From a checkpoint of a small mixture-of-experts model trained on Wikipedia.
Size: vocabulary 11707, 21.4M parameters.
Experts: 16 experts in each of 4 layers, 272 SwiGLU neurons an expert, 2 picks a token.
Training: a variant of SOAP for the experts, 586M tokens.
Below are experts of layer 5 (counted from 0) of a mixture-of-experts language model. Rows are named router (the router's row for the expert), gate (a neuron's input weights, with its number), up (a neuron's input weights, with its number) and show model dimensions 0-223. Each number is 50 + 10 x the weight over its row's rms, rounded and kept within 0 to 99.
After each expert's rows: "gets" lists some tokens that make up at least twice as much of what it gets as of all text. This comes from a sample of Wikipedia text that the model never trained on. Tokens count by the router's weight.

# expert 9
router:52 47 40 69 65 35 42 43 34 41 63 37 50 62 52 43 56 63 43 36 46 55 39 52 42 58 35 54 53 71 46 54 63 36 62 42 34 41 46 60 79 50 52 92 49 59 53 55 40 45 55 53 48 46 44 57 69 41 39 41 54 40 44 51 47 58 46 51 44 71 42 47 50 67 45 63 45 36 57 35 44 50 43 44 55 31 45 57 56 68 42 70 66 46 55 61 39 40 45 44 45 41 42 70 41 60 52 47 52 52 32 40 49 54 55 64 49 49 59 54 62 60 55 62 62 72 34 52 51 65 51 41 47 60 47 58 61 56 38 46 54 64 35 49 45 60 62 55 59 67 51 42 37 55 50 56 52 48 54 63 46 39 33 55 31 54 53 46 47 63 35 50 53 54 37 44 57 49 45 51 26 45 53 39 48 60 36 55 44 50 35 53 34 44 49 62 58 35 40 48 65 64 37 48 52 48 54 42 57 62 38 50 38 42 42 55 44 53 47 50 62 59 51 48
gate21:50 53 55 67 22 58 53 48 37 53 45 44 36 47 70 36 62 48 63 46 67 42 37 32 58 29 69 54 43 62 55 50 55 54 51 57 46 43 35 47 62 35 22 55 60 39 50 53 47 45 48 52 44 60 51 53 51 50 46 55 52 51 46 50 57 57 30 38 50 55 64 54 54 52 56 58 50 50 58 62 69 43 59 58 51 41 57 60 53 43 42 59 60 44 56 42 65 53 44 46 49 50 52 39 41 53 28 57 35 64 72 39 47 70 48 43 49 59 39 46 49 63 64 61 71 52 48 36 42 40 30 47 58 50 52 49 44 58 68 66 58 61 55 71 65 60 30 55 50 45 53 58 40 51 57 47 49 39 71 72 62 53 51 43 37 34 66 51 63 48 32 52 54 60 58 46 47 45 61 67 58 53 52 47 49 33 51 47 69 30 42 52 42 44 52 45 50 50 28 56 42 53 42 45 55 53 72 41 50 40 39 49 59 42 60 48 49 44 39 54 58 50 48 52
up21:37 53 34 71 42 51 63 46 41 40 57 48 47 49 42 39 52 63 50 46 53 43 52 37 54 67 60 32 20 41 62 55 68 50 40 42 41 52 40 47 55 48 40 55 57 70 69 34 45 40 49 43 36 49 53 40 38 47 57 33 37 37 46 54 56 62 53 56 54 52 61 62 45 60 59 49 51 48 55 52 45 45 59 73 61 45 52 54 65 73 49 34 58 50 64 52 57 56 54 43 61 63 71 41 43 44 45 73 33 44 55 35 41 62 34 40 56 36 28 49 59 50 49 43 40 42 58 44 56 51 28 46 59 42 60 43 47 43 52 50 50 51 48 39 49 52 49 67 55 67 57 45 42 40 64 38 56 59 55 45 62 50 50 49 54 42 44 59 66 53 46 53 60 44 34 72 54 51 53 50 63 56 62 56 41 57 55 45 48 33 54 56 69 57 46 40 77 46 52 62 49 44 60 53 65 53 64 49 51 50 47 78 44 35 49 45 46 40 70 50 60 51 51 61
gets: " ", " as", " that", " first", "th", " which"

# expert 12
router:61 29 42 54 48 49 26 82 54 42 58 46 49 49 45 52 43 58 45 27 46 39 51 41 53 41 45 32 42 58 87 43 50 36 39 58 51 47 32 45 56 47 54 90 43 40 61 56 44 62 49 54 54 48 59 59 75 59 64 58 59 55 60 47 52 46 57 61 51 59 48 44 48 44 55 54 55 59 47 45 62 40 62 64 72 56 50 42 47 51 45 49 54 43 62 67 56 45 56 54 54 44 47 59 42 42 56 41 45 52 53 47 58 40 66 54 46 70 51 44 52 44 35 39 40 55 33 41 38 47 50 48 46 61 57 42 42 43 46 64 48 53 41 63 57 58 65 59 37 49 56 42 42 32 44 47 68 42 59 50 53 44 74 47 40 53 51 52 47 47 49 47 37 40 52 58 61 62 60 72 59 62 54 31 50 55 50 63 49 43 38 39 44 52 51 47 61 29 33 38 64 57 59 53 55 48 55 32 43 52 39 46 43 58 62 52 47 47 45 49 53 61 48 32
gate9:68 29 54 33 72 51 49 53 43 57 36 52 37 58 60 65 35 65 54 39 49 53 57 39 65 47 48 53 48 65 33 54 61 55 46 38 59 36 61 44 46 59 68 65 47 56 47 54 49 47 54 56 56 50 62 42 56 43 31 66 48 50 59 49 63 62 54 50 45 43 47 39 66 41 59 38 50 52 43 59 34 61 55 65 45 43 51 51 48 46 46 43 50 47 60 51 56 34 52 47 46 36 47 68 53 64 55 55 40 59 52 51 54 48 50 59 41 51 62 41 47 42 40 61 45 66 51 56 38 44 36 29 55 27 52 61 62 57 33 54 42 75 42 56 47 65 54 46 45 28 55 49 34 26 67 44 45 38 37 35 63 45 50 53 47 48 47 36 36 61 63 51 43 56 50 37 65 62 42 48 44 66 42 52 44 56 62 34 39 45 38 45 51 46 35 45 53 37 56 33 50 40 52 54 64 66 38 37 25 45 61 63 57 36 57 59 50 43 56 43 42 66 47 54
up9:42 45 61 29 55 59 61 56 47 54 73 52 52 34 58 50 28 68 63 51 45 56 67 64 51 54 58 65 34 61 51 32 44 45 72 42 56 35 49 59 49 51 48 57 59 38 43 53 41 46 28 37 29 56 61 47 67 47 49 46 37 39 51 35 47 47 74 53 32 44 55 60 49 41 58 31 23 55 43 40 45 56 42 53 45 51 64 56 39 42 42 48 66 39 56 49 52 45 42 68 46 44 49 40 41 42 39 50 37 60 58 62 47 41 44 47 44 39 43 56 45 73 65 66 35 50 45 66 50 47 53 52 54 66 36 73 44 48 50 51 65 57 57 46 38 44 69 40 59 47 48 45 56 31 55 48 63 47 59 63 46 58 65 49 58 52 43 46 56 48 71 44 46 68 49 59 41 52 61 58 46 38 48 50 57 57 45 45 42 69 45 47 55 61 54 48 56 47 22 47 55 38 54 58 43 63 50 47 53 53 37 44 60 51 49 45 39 57 37 47 52 55 60 64
gets: " to", " of", " in", " for", "ed", " with"

# expert 4
router:30 51 51 65 41 43 36 54 19 18 63 45 41 60 59 54 53 43 52 49 22 54 51 37 39 56 42 47 44 60 59 62 46 45 53 42 55 36 33 62 50 42 58 79 52 37 59 37 46 47 27 50 33 51 54 53 54 52 58 67 42 45 60 61 44 40 41 70 54 42 48 61 37 48 55 48 62 47 55 34 53 24 53 52 57 59 41 58 60 57 52 69 62 31 47 46 47 65 36 48 49 54 29 51 55 53 45 49 54 62 51 49 42 51 58 48 53 52 54 52 49 49 43 52 61 50 53 54 56 59 59 42 52 67 52 50 50 51 39 59 49 64 42 36 55 59 49 33 56 48 29 47 42 45 55 59 46 48 42 52 46 39 51 41 48 60 44 60 46 53 45 40 54 37 41 43 57 26 54 61 45 41 49 49 65 50 47 55 68 46 47 60 47 64 57 61 72 43 37 46 61 50 48 58 62 61 30 50 33 62 60 60 38 63 63 51 50 27 48 47 46 52 38 52
gate21:31 49 30 57 46 36 54 53 39 41 56 65 36 58 47 50 31 42 68 49 44 66 44 38 53 58 50 42 58 31 58 59 48 71 60 46 43 51 62 63 45 50 63 68 55 53 56 54 49 65 45 42 38 44 64 51 64 38 47 59 48 35 59 49 42 72 32 71 29 49 49 45 45 61 67 39 54 50 56 41 40 36 61 68 47 40 68 60 40 51 63 62 64 45 50 40 47 43 33 54 57 52 45 49 59 37 51 32 67 54 45 37 42 59 36 43 56 41 62 48 51 47 43 42 69 45 53 61 57 49 54 48 47 61 55 38 44 59 52 45 41 41 41 55 45 48 47 55 38 35 53 43 44 61 35 68 70 67 58 54 62 50 71 51 51 77 42 49 59 38 45 38 66 45 54 51 59 39 45 52 45 51 49 37 59 45 45 42 56 59 32 48 36 55 42 48 52 59 57 42 61 45 44 36 68 70 46 49 56 41 42 56 45 48 54 56 43 42 53 64 47 46 42 30
up21:53 61 48 70 46 59 58 61 62 55 41 53 65 54 40 47 52 44 33 56 62 40 60 59 59 44 58 54 51 39 38 42 36 31 39 72 67 28 35 59 45 33 48 48 41 37 54 55 54 45 54 54 53 64 51 48 33 56 61 68 32 47 53 57 59 54 52 49 56 50 56 45 43 41 40 49 67 49 41 44 25 53 47 56 43 37 28 58 50 49 48 53 37 33 48 63 66 64 68 28 36 55 50 56 49 61 41 65 43 43 58 43 43 44 73 35 53 57 50 57 52 38 56 60 45 63 54 67 51 65 32 56 55 36 63 67 52 48 61 49 45 58 65 60 55 42 56 39 45 50 38 71 56 48 61 20 39 57 39 52 36 53 52 47 75 57 63 35 42 59 61 56 40 44 58 46 57 54 33 43 55 51 41 50 45 59 33 43 51 49 60 52 54 38 42 46 46 57 42 47 34 60 59 52 54 44 63 43 49 50 53 45 49 48 50 44 46 56 43 58 38 37 50 55
gets: " the", ".", ",", ".\n\n", " The", " his"

# expert 15
router:64 65 35 61 46 59 61 49 55 38 60 45 44 50 59 62 39 60 43 49 42 62 42 53 39 66 28 53 49 34 74 51 49 49 59 43 43 39 46 45 37 44 48 48 65 49 48 36 55 51 44 47 31 48 60 47 64 45 55 54 54 56 54 49 50 29 51 57 50 65 53 59 48 45 53 51 48 63 49 42 51 38 54 63 43 57 63 33 56 60 54 55 62 34 61 62 61 54 55 49 61 43 35 70 37 54 64 55 54 50 34 43 50 47 61 76 55 33 45 41 48 55 56 40 45 67 49 60 47 53 33 56 64 43 45 35 55 47 62 58 55 57 55 44 73 48 49 49 40 44 52 58 42 59 62 62 63 65 41 51 68 25 68 65 60 41 43 62 40 38 50 33 51 40 45 37 52 42 51 42 38 42 58 53 60 49 48 59 56 55 61 56 47 43 52 32 63 46 44 32 55 42 41 67 45 64 38 40 61 52 36 44 39 39 73 51 27 47 58 37 59 62 39 43
gate19:49 50 52 46 64 45 43 37 41 58 65 65 53 49 44 30 54 52 62 36 38 55 57 56 58 55 48 37 36 53 67 64 51 69 48 48 51 54 57 61 42 50 57 50 48 61 38 44 41 52 48 53 45 52 48 58 57 59 51 54 50 41 58 51 54 60 50 54 56 49 39 50 58 62 42 54 35 52 48 46 44 38 48 43 41 37 59 46 46 44 45 54 48 39 48 61 48 61 52 50 37 37 62 46 35 46 38 44 60 49 42 41 29 43 62 49 52 63 55 40 76 63 43 48 47 45 51 49 58 68 64 44 52 27 37 31 41 36 43 48 61 39 46 51 72 55 43 53 34 41 59 53 72 61 63 48 39 55 78 42 22 57 43 42 38 53 60 54 36 54 43 44 47 49 58 56 59 60 69 51 64 50 35 42 58 59 45 49 64 57 48 26 44 64 39 47 57 55 59 50 83 48 48 56 45 36 53 54 36 57 16 38 44 47 49 66 56 52 49 60 51 51 31 62
up19:25 54 64 47 56 38 43 59 46 45 57 60 39 45 39 46 55 48 50 39 51 53 46 52 44 55 61 50 51 49 45 39 36 39 58 64 30 60 25 52 38 34 54 57 43 52 38 73 53 69 49 53 42 47 59 49 40 29 53 64 60 59 53 34 51 33 33 46 65 32 53 49 58 66 40 46 45 51 51 46 47 54 53 51 61 58 65 47 51 56 43 37 51 58 47 50 62 77 48 29 46 61 50 46 69 44 48 61 47 40 34 46 28 45 32 64 54 38 53 42 50 52 47 46 35 65 66 32 36 52 55 52 42 45 42 43 45 47 38 46 44 51 36 61 63 57 50 48 34 47 59 43 52 55 44 50 62 38 42 72 46 50 47 46 48 43 51 46 54 70 56 55 60 41 61 47 62 58 47 52 47 51 46 56 54 55 36 55 50 41 78 43 38 59 58 37 62 60 52 29 46 38 70 46 53 48 47 47 53 43 64 45 52 55 36 48 53 52 37 56 28 56 26 60
gets: "-", "\n", " University", ")\n", " John", " United"

# expert 5
router:44 53 59 44 47 45 53 65 41 59 61 42 19 56 60 56 32 61 70 57 47 59 45 61 41 56 46 55 45 64 48 50 56 39 48 67 66 44 54 56 41 50 58 59 50 37 60 43 50 51 39 62 49 61 44 62 65 50 53 32 46 46 48 56 54 49 44 58 52 60 46 47 48 48 51 53 39 50 60 52 67 48 63 46 45 41 41 66 33 60 58 68 39 46 54 52 54 45 54 63 64 51 47 51 59 66 47 45 55 50 51 40 52 50 65 61 56 60 59 43 41 51 64 55 66 63 38 70 52 52 38 45 37 59 51 57 64 39 48 35 56 44 44 41 41 50 57 30 39 39 33 53 51 41 40 40 49 45 27 48 47 41 54 43 55 42 52 58 51 50 41 43 45 44 32 49 73 18 66 35 40 45 61 24 57 55 64 63 40 48 45 38 60 36 56 50 68 26 57 47 50 42 45 70 55 44 63 32 45 60 60 28 45 58 50 48 45 47 55 61 50 45 58 63
gate8:47 49 35 57 52 44 67 45 40 56 65 40 66 47 50 51 32 52 49 48 47 62 41 66 54 36 54 61 54 52 47 56 56 37 59 39 38 62 33 39 53 56 54 51 67 50 48 34 60 58 35 62 45 38 43 43 55 47 49 40 72 62 55 42 48 34 37 47 45 46 55 64 52 46 39 71 47 85 47 36 37 53 43 43 57 43 53 52 40 69 52 36 51 45 71 37 47 38 59 37 46 34 55 73 50 56 49 52 53 60 42 53 41 34 58 45 51 53 41 37 45 60 47 43 50 74 45 44 44 53 28 48 61 52 47 60 56 49 39 62 37 53 55 59 51 46 61 48 56 76 48 38 56 38 55 55 39 69 59 53 51 62 36 56 51 43 32 62 49 46 46 56 61 53 40 36 35 28 46 48 34 38 56 30 44 52 51 55 54 55 40 64 54 58 41 61 39 30 53 54 63 55 49 45 41 51 61 68 57 61 63 61 41 41 55 46 44 49 59 41 57 46 43 44
up8:47 47 39 46 48 34 43 40 33 53 61 44 61 65 40 42 51 60 44 75 41 55 59 56 65 46 69 66 38 56 53 60 47 43 62 49 37 56 55 31 49 44 59 68 62 38 66 68 31 49 51 43 74 73 46 61 52 36 41 55 50 50 68 54 66 48 38 45 40 52 42 48 35 65 51 50 33 52 69 48 56 55 55 61 59 40 65 45 55 43 41 58 57 54 40 45 30 56 40 39 56 47 35 53 68 55 40 45 44 57 48 58 58 45 59 41 51 51 41 39 53 51 70 54 48 41 55 41 41 48 38 52 43 48 54 57 46 49 49 41 44 42 61 57 55 22 47 46 40 53 34 34 48 65 64 45 51 51 41 43 53 39 41 63 57 55 62 37 43 70 56 39 56 65 34 56 36 40 57 58 57 53 43 59 50 64 47 53 46 66 36 40 28 32 47 68 46 54 39 40 54 49 50 52 36 55 41 54 47 52 51 40 40 57 54 54 70 39 50 36 58 50 45 62
gets: ",", " and", ";", " or", " with", "),"

# expert 0
router:57 53 56 63 35 43 43 53 23 37 57 36 45 54 61 72 58 51 57 32 54 33 47 41 43 56 65 47 52 55 68 45 49 34 35 53 62 42 48 42 66 29 45 78 68 60 58 28 63 69 53 57 49 52 55 49 66 43 56 50 63 42 47 52 40 60 52 57 47 42 45 57 52 47 68 50 48 51 50 62 61 42 63 68 56 50 59 47 55 68 61 43 48 44 49 45 37 47 65 49 53 49 50 59 33 38 58 63 40 46 23 31 53 30 63 62 40 35 54 54 49 48 59 50 63 43 38 41 35 63 55 65 63 77 60 47 50 42 60 56 55 63 44 53 49 55 67 48 54 52 50 32 48 47 47 48 36 53 32 41 46 49 56 48 55 51 42 55 31 63 51 31 42 61 57 49 64 40 49 46 50 47 44 52 59 60 48 48 43 56 46 57 63 62 42 47 44 38 44 48 43 46 36 66 53 41 49 48 61 39 57 42 47 48 49 33 47 31 52 51 50 60 43 50
gate8:65 68 53 33 54 36 29 49 39 62 53 50 57 62 46 50 53 63 61 52 48 72 49 57 59 56 58 30 52 51 61 44 54 57 56 47 47 40 54 44 51 54 35 65 49 42 51 49 58 74 56 55 55 66 23 43 32 50 59 53 32 41 44 41 49 53 31 42 46 50 48 37 68 44 65 40 49 70 47 40 55 63 53 56 56 55 46 38 50 37 39 47 44 38 69 52 46 41 61 58 49 52 40 47 34 51 58 43 54 60 53 48 44 64 45 43 43 63 53 58 24 59 55 51 52 43 62 45 52 56 64 53 49 48 47 34 60 72 47 42 56 61 44 21 57 59 30 37 47 53 45 38 64 42 50 54 45 44 65 54 49 48 61 50 43 34 45 41 52 42 60 52 45 53 48 45 38 44 39 69 43 32 46 56 36 59 58 58 70 46 60 46 51 58 53 49 56 54 39 42 66 60 66 35 56 47 24 52 54 38 62 40 55 51 52 41 39 44 70 34 55 45 52 44
up8:34 44 45 50 55 28 58 47 49 41 47 49 51 44 41 40 46 62 39 50 56 61 33 76 60 39 55 58 33 65 48 29 54 43 54 68 58 61 48 53 50 59 58 56 45 40 50 63 26 50 48 47 39 58 47 51 63 37 40 48 46 63 34 41 69 45 54 68 45 56 57 46 59 45 71 46 41 40 51 36 51 44 54 51 41 33 70 57 53 48 45 30 49 53 61 54 37 52 54 42 53 46 52 35 49 34 57 40 57 42 24 52 48 47 44 56 64 50 66 53 43 68 44 52 62 45 48 42 26 49 53 55 50 48 61 55 45 48 65 47 61 55 35 67 55 69 35 42 42 70 54 55 52 27 59 52 35 34 48 43 49 43 57 41 45 57 55 61 44 32 59 49 49 55 43 47 42 45 41 62 70 40 59 77 55 39 48 47 59 57 42 53 46 35 58 58 32 55 73 38 46 55 47 55 58 49 35 53 59 46 56 61 41 51 56 56 56 53 52 58 56 44 49 64
gets: " \"", " he", " He", " his", " it", " who"

# expert 8
router:41 54 41 64 43 41 47 58 61 62 44 52 44 53 53 47 50 64 45 55 49 40 20 39 50 65 53 67 45 56 53 55 42 50 60 44 60 36 48 46 59 41 64 45 40 30 49 38 39 54 44 58 42 48 78 55 56 47 57 66 60 50 51 35 48 48 61 61 58 53 35 51 54 59 56 72 44 45 52 44 69 40 43 43 51 55 48 45 61 59 60 57 61 34 64 37 60 45 59 52 40 51 29 43 28 43 63 57 66 50 52 43 68 50 34 55 41 61 40 48 54 56 60 55 25 52 21 47 50 46 59 47 56 73 66 51 43 51 49 60 56 53 33 56 56 53 70 62 58 41 60 50 50 50 45 64 47 59 51 64 53 39 41 41 38 58 55 52 58 60 57 33 49 47 46 46 62 50 47 53 43 59 60 58 61 49 51 46 39 57 36 40 46 34 48 63 67 49 44 42 57 31 55 67 58 44 41 50 15 63 50 50 36 56 58 49 50 39 57 49 54 50 42 61
gate7:41 49 57 55 41 38 20 61 52 61 44 61 46 44 54 55 35 51 55 36 42 64 64 59 55 48 27 32 57 55 67 59 40 53 38 58 64 61 51 31 50 57 55 48 50 48 49 48 37 52 54 59 54 45 46 33 43 48 41 48 64 59 53 39 48 44 39 50 50 54 54 42 51 47 59 55 57 46 54 55 66 53 60 51 39 50 68 62 47 36 37 31 50 39 51 34 63 46 50 49 38 43 68 73 67 45 62 46 56 45 36 56 44 55 57 39 40 50 48 61 48 44 61 40 51 57 59 43 58 61 43 70 44 57 69 60 54 77 47 45 40 68 40 55 51 41 57 43 71 44 41 55 50 60 41 71 43 38 67 42 30 68 59 32 58 37 61 55 33 73 47 31 42 41 57 46 55 52 64 54 59 39 62 46 54 34 50 57 42 44 45 60 26 55 44 47 53 45 45 54 46 50 43 47 46 54 58 67 50 45 49 47 52 35 42 35 60 42 53 62 63 54 61 47
up7:41 43 49 47 48 57 42 40 40 48 29 47 44 61 54 55 49 46 42 48 52 47 81 54 45 42 51 50 23 48 48 58 46 52 59 55 67 60 50 39 70 45 39 46 53 47 61 35 55 51 38 44 60 57 58 51 63 28 57 54 44 32 67 38 45 55 41 39 52 48 55 52 34 25 65 46 55 49 40 49 51 51 59 61 38 43 51 36 56 48 46 31 36 40 49 48 54 48 36 44 63 42 61 43 59 70 39 40 37 48 64 55 46 37 62 58 58 52 52 40 55 78 55 50 40 37 51 45 45 37 76 50 36 61 55 48 43 33 50 55 55 57 48 58 50 48 50 43 45 65 60 56 49 50 52 43 33 43 50 59 45 59 56 62 47 46 42 66 49 53 47 47 58 59 46 34 51 57 35 49 36 43 68 47 66 66 46 53 52 40 62 69 55 56 42 55 47 46 47 62 25 49 61 46 72 58 65 54 55 56 70 46 66 58 60 37 42 35 47 51 62 58 50 32
gets: " |", " L", " B", " D", " K", " R"

# expert 1
router:47 54 44 51 47 39 53 62 37 52 50 27 54 59 69 65 60 41 46 57 49 65 35 36 53 66 60 46 61 68 83 70 55 55 51 48 47 52 43 56 52 37 53 48 55 46 55 26 37 50 49 59 42 39 60 65 59 36 69 60 49 60 55 49 53 29 54 63 54 50 49 44 45 45 51 50 61 46 52 52 63 53 51 50 48 44 46 55 45 57 60 64 37 34 48 61 54 45 40 57 53 47 44 69 42 46 57 65 57 61 25 41 60 45 55 53 49 38 51 30 43 44 40 50 63 42 34 60 42 51 65 46 53 57 43 52 43 59 55 44 46 47 39 46 52 53 85 44 55 56 45 41 61 36 55 38 39 35 44 52 67 62 53 70 45 57 45 50 55 29 55 57 53 57 57 50 54 58 40 54 57 47 56 41 53 71 64 51 41 51 46 40 60 62 50 56 79 47 22 42 41 63 48 71 56 47 51 49 46 52 48 54 44 38 47 51 36 55 33 45 47 51 52 59
gate9:56 45 47 45 49 37 38 57 47 40 61 48 55 44 57 42 53 50 41 51 46 52 39 52 42 67 42 58 46 56 48 42 59 53 53 59 40 63 44 38 56 55 60 60 56 44 22 35 40 59 50 45 28 41 68 58 48 43 53 73 39 56 52 35 49 39 53 52 54 59 64 39 36 59 53 43 46 53 43 38 41 55 39 48 56 35 48 54 40 49 54 37 35 45 34 49 46 53 65 42 68 61 46 50 50 48 57 35 53 43 39 42 49 61 47 69 54 45 60 70 59 41 66 53 41 28 60 50 45 56 43 63 49 44 44 57 42 49 48 54 64 41 54 55 39 48 63 41 44 45 58 43 63 51 67 51 43 49 77 43 34 43 51 53 45 59 52 42 77 35 32 32 37 73 30 63 47 66 54 46 58 47 34 51 69 39 49 46 33 56 49 50 57 52 49 59 38 37 52 53 56 55 54 77 68 44 27 41 60 61 47 66 47 64 49 47 61 47 49 48 43 54 53 40
up9:32 50 41 33 68 39 32 39 52 57 29 51 50 33 44 35 59 60 35 51 57 62 42 48 60 51 46 51 44 56 33 53 57 57 41 40 50 28 51 51 63 55 51 58 48 44 36 54 56 48 55 43 47 43 38 41 43 68 56 45 51 58 58 65 53 53 44 38 51 48 49 68 35 64 56 35 52 49 54 59 50 53 44 57 34 63 69 48 48 52 38 57 59 46 65 34 39 43 47 67 44 31 54 63 48 39 48 33 44 45 33 62 59 46 53 34 69 48 65 57 46 51 47 57 49 48 54 41 61 51 60 60 66 49 48 36 53 47 60 50 39 39 49 69 43 62 31 39 52 49 53 58 45 64 58 47 59 60 38 54 57 56 45 45 43 66 74 53 50 55 51 39 40 54 50 60 56 52 38 50 65 57 62 65 52 63 31 73 63 55 49 47 42 59 56 49 47 80 57 40 34 59 38 67 42 50 45 40 57 55 46 49 53 59 47 72 58 53 68 32 41 54 41 45
gets: " \"", "=", " The", ".", ":", "o"

# expert 11
router:50 70 47 53 47 62 23 56 52 36 40 40 37 39 64 55 51 35 58 55 50 46 52 53 55 52 51 54 42 71 50 52 52 64 52 57 69 47 35 57 48 54 40 64 49 38 65 59 46 54 58 49 55 51 52 41 62 54 46 55 56 57 46 41 45 37 53 75 58 51 52 65 43 39 51 59 45 52 51 53 42 24 65 58 49 33 47 56 43 47 49 80 60 42 46 66 64 55 34 49 53 36 35 61 55 58 55 40 50 49 45 38 60 43 68 72 59 54 62 51 69 52 34 44 50 59 27 42 42 65 49 65 52 57 44 38 38 53 41 64 48 57 40 42 59 75 42 55 45 41 64 49 51 41 48 51 50 55 47 62 62 44 41 43 54 62 50 49 64 32 39 51 43 53 46 47 53 55 49 54 46 64 53 30 67 47 56 62 53 32 36 41 41 57 52 59 48 40 30 46 40 44 59 58 56 54 44 30 34 53 43 58 48 46 56 45 31 32 50 38 42 51 42 67
gate10:51 37 53 51 41 46 64 55 57 52 38 54 40 42 57 49 49 48 43 40 38 65 61 60 72 52 52 47 41 37 56 72 40 43 43 73 66 14 56 53 65 55 63 47 46 51 46 56 71 44 53 45 45 42 54 43 58 41 34 42 58 63 69 52 39 39 45 60 54 51 43 48 39 62 49 60 52 53 48 34 72 53 46 44 57 41 48 62 66 57 44 50 49 53 34 66 57 57 36 58 50 58 68 53 49 41 44 49 57 55 44 29 43 48 59 34 51 57 60 56 67 35 41 52 46 53 36 39 47 58 51 49 38 50 43 39 43 56 57 57 62 37 54 56 46 32 44 70 54 56 44 54 60 43 60 59 57 49 58 55 37 44 51 57 34 65 42 47 50 40 31 40 44 61 53 53 46 49 56 52 36 54 61 29 62 56 39 51 47 33 70 53 55 32 50 51 51 38 55 54 50 57 16 63 59 39 41 46 49 33 54 45 68 63 53 48 51 50 54 53 40 61 47 66
up10:44 60 57 40 40 42 62 55 52 42 58 60 62 57 57 46 54 54 58 41 45 45 31 55 66 31 53 54 52 53 43 47 59 45 53 24 61 42 56 63 41 58 35 47 68 47 49 51 48 41 42 42 57 50 45 45 49 49 54 54 57 45 50 41 48 46 61 46 58 56 42 49 55 53 62 59 29 36 49 57 44 57 68 56 28 49 58 44 57 46 55 29 39 56 35 58 52 38 50 53 64 41 53 62 38 36 62 54 66 51 52 51 58 63 48 66 41 54 36 49 26 45 43 72 37 67 43 54 55 49 62 47 39 36 53 56 37 62 40 60 50 54 60 51 36 64 56 45 53 40 51 52 58 70 53 49 45 40 46 61 42 36 56 45 39 41 52 41 53 71 40 49 71 45 64 27 61 20 40 33 64 52 62 46 43 65 57 52 63 54 42 48 64 60 37 38 55 59 34 53 60 51 53 45 51 57 38 63 66 60 58 53 55 39 56 53 54 31 31 39 46 51 68 47
gets: " of", " in", " the", " on", " to", " for"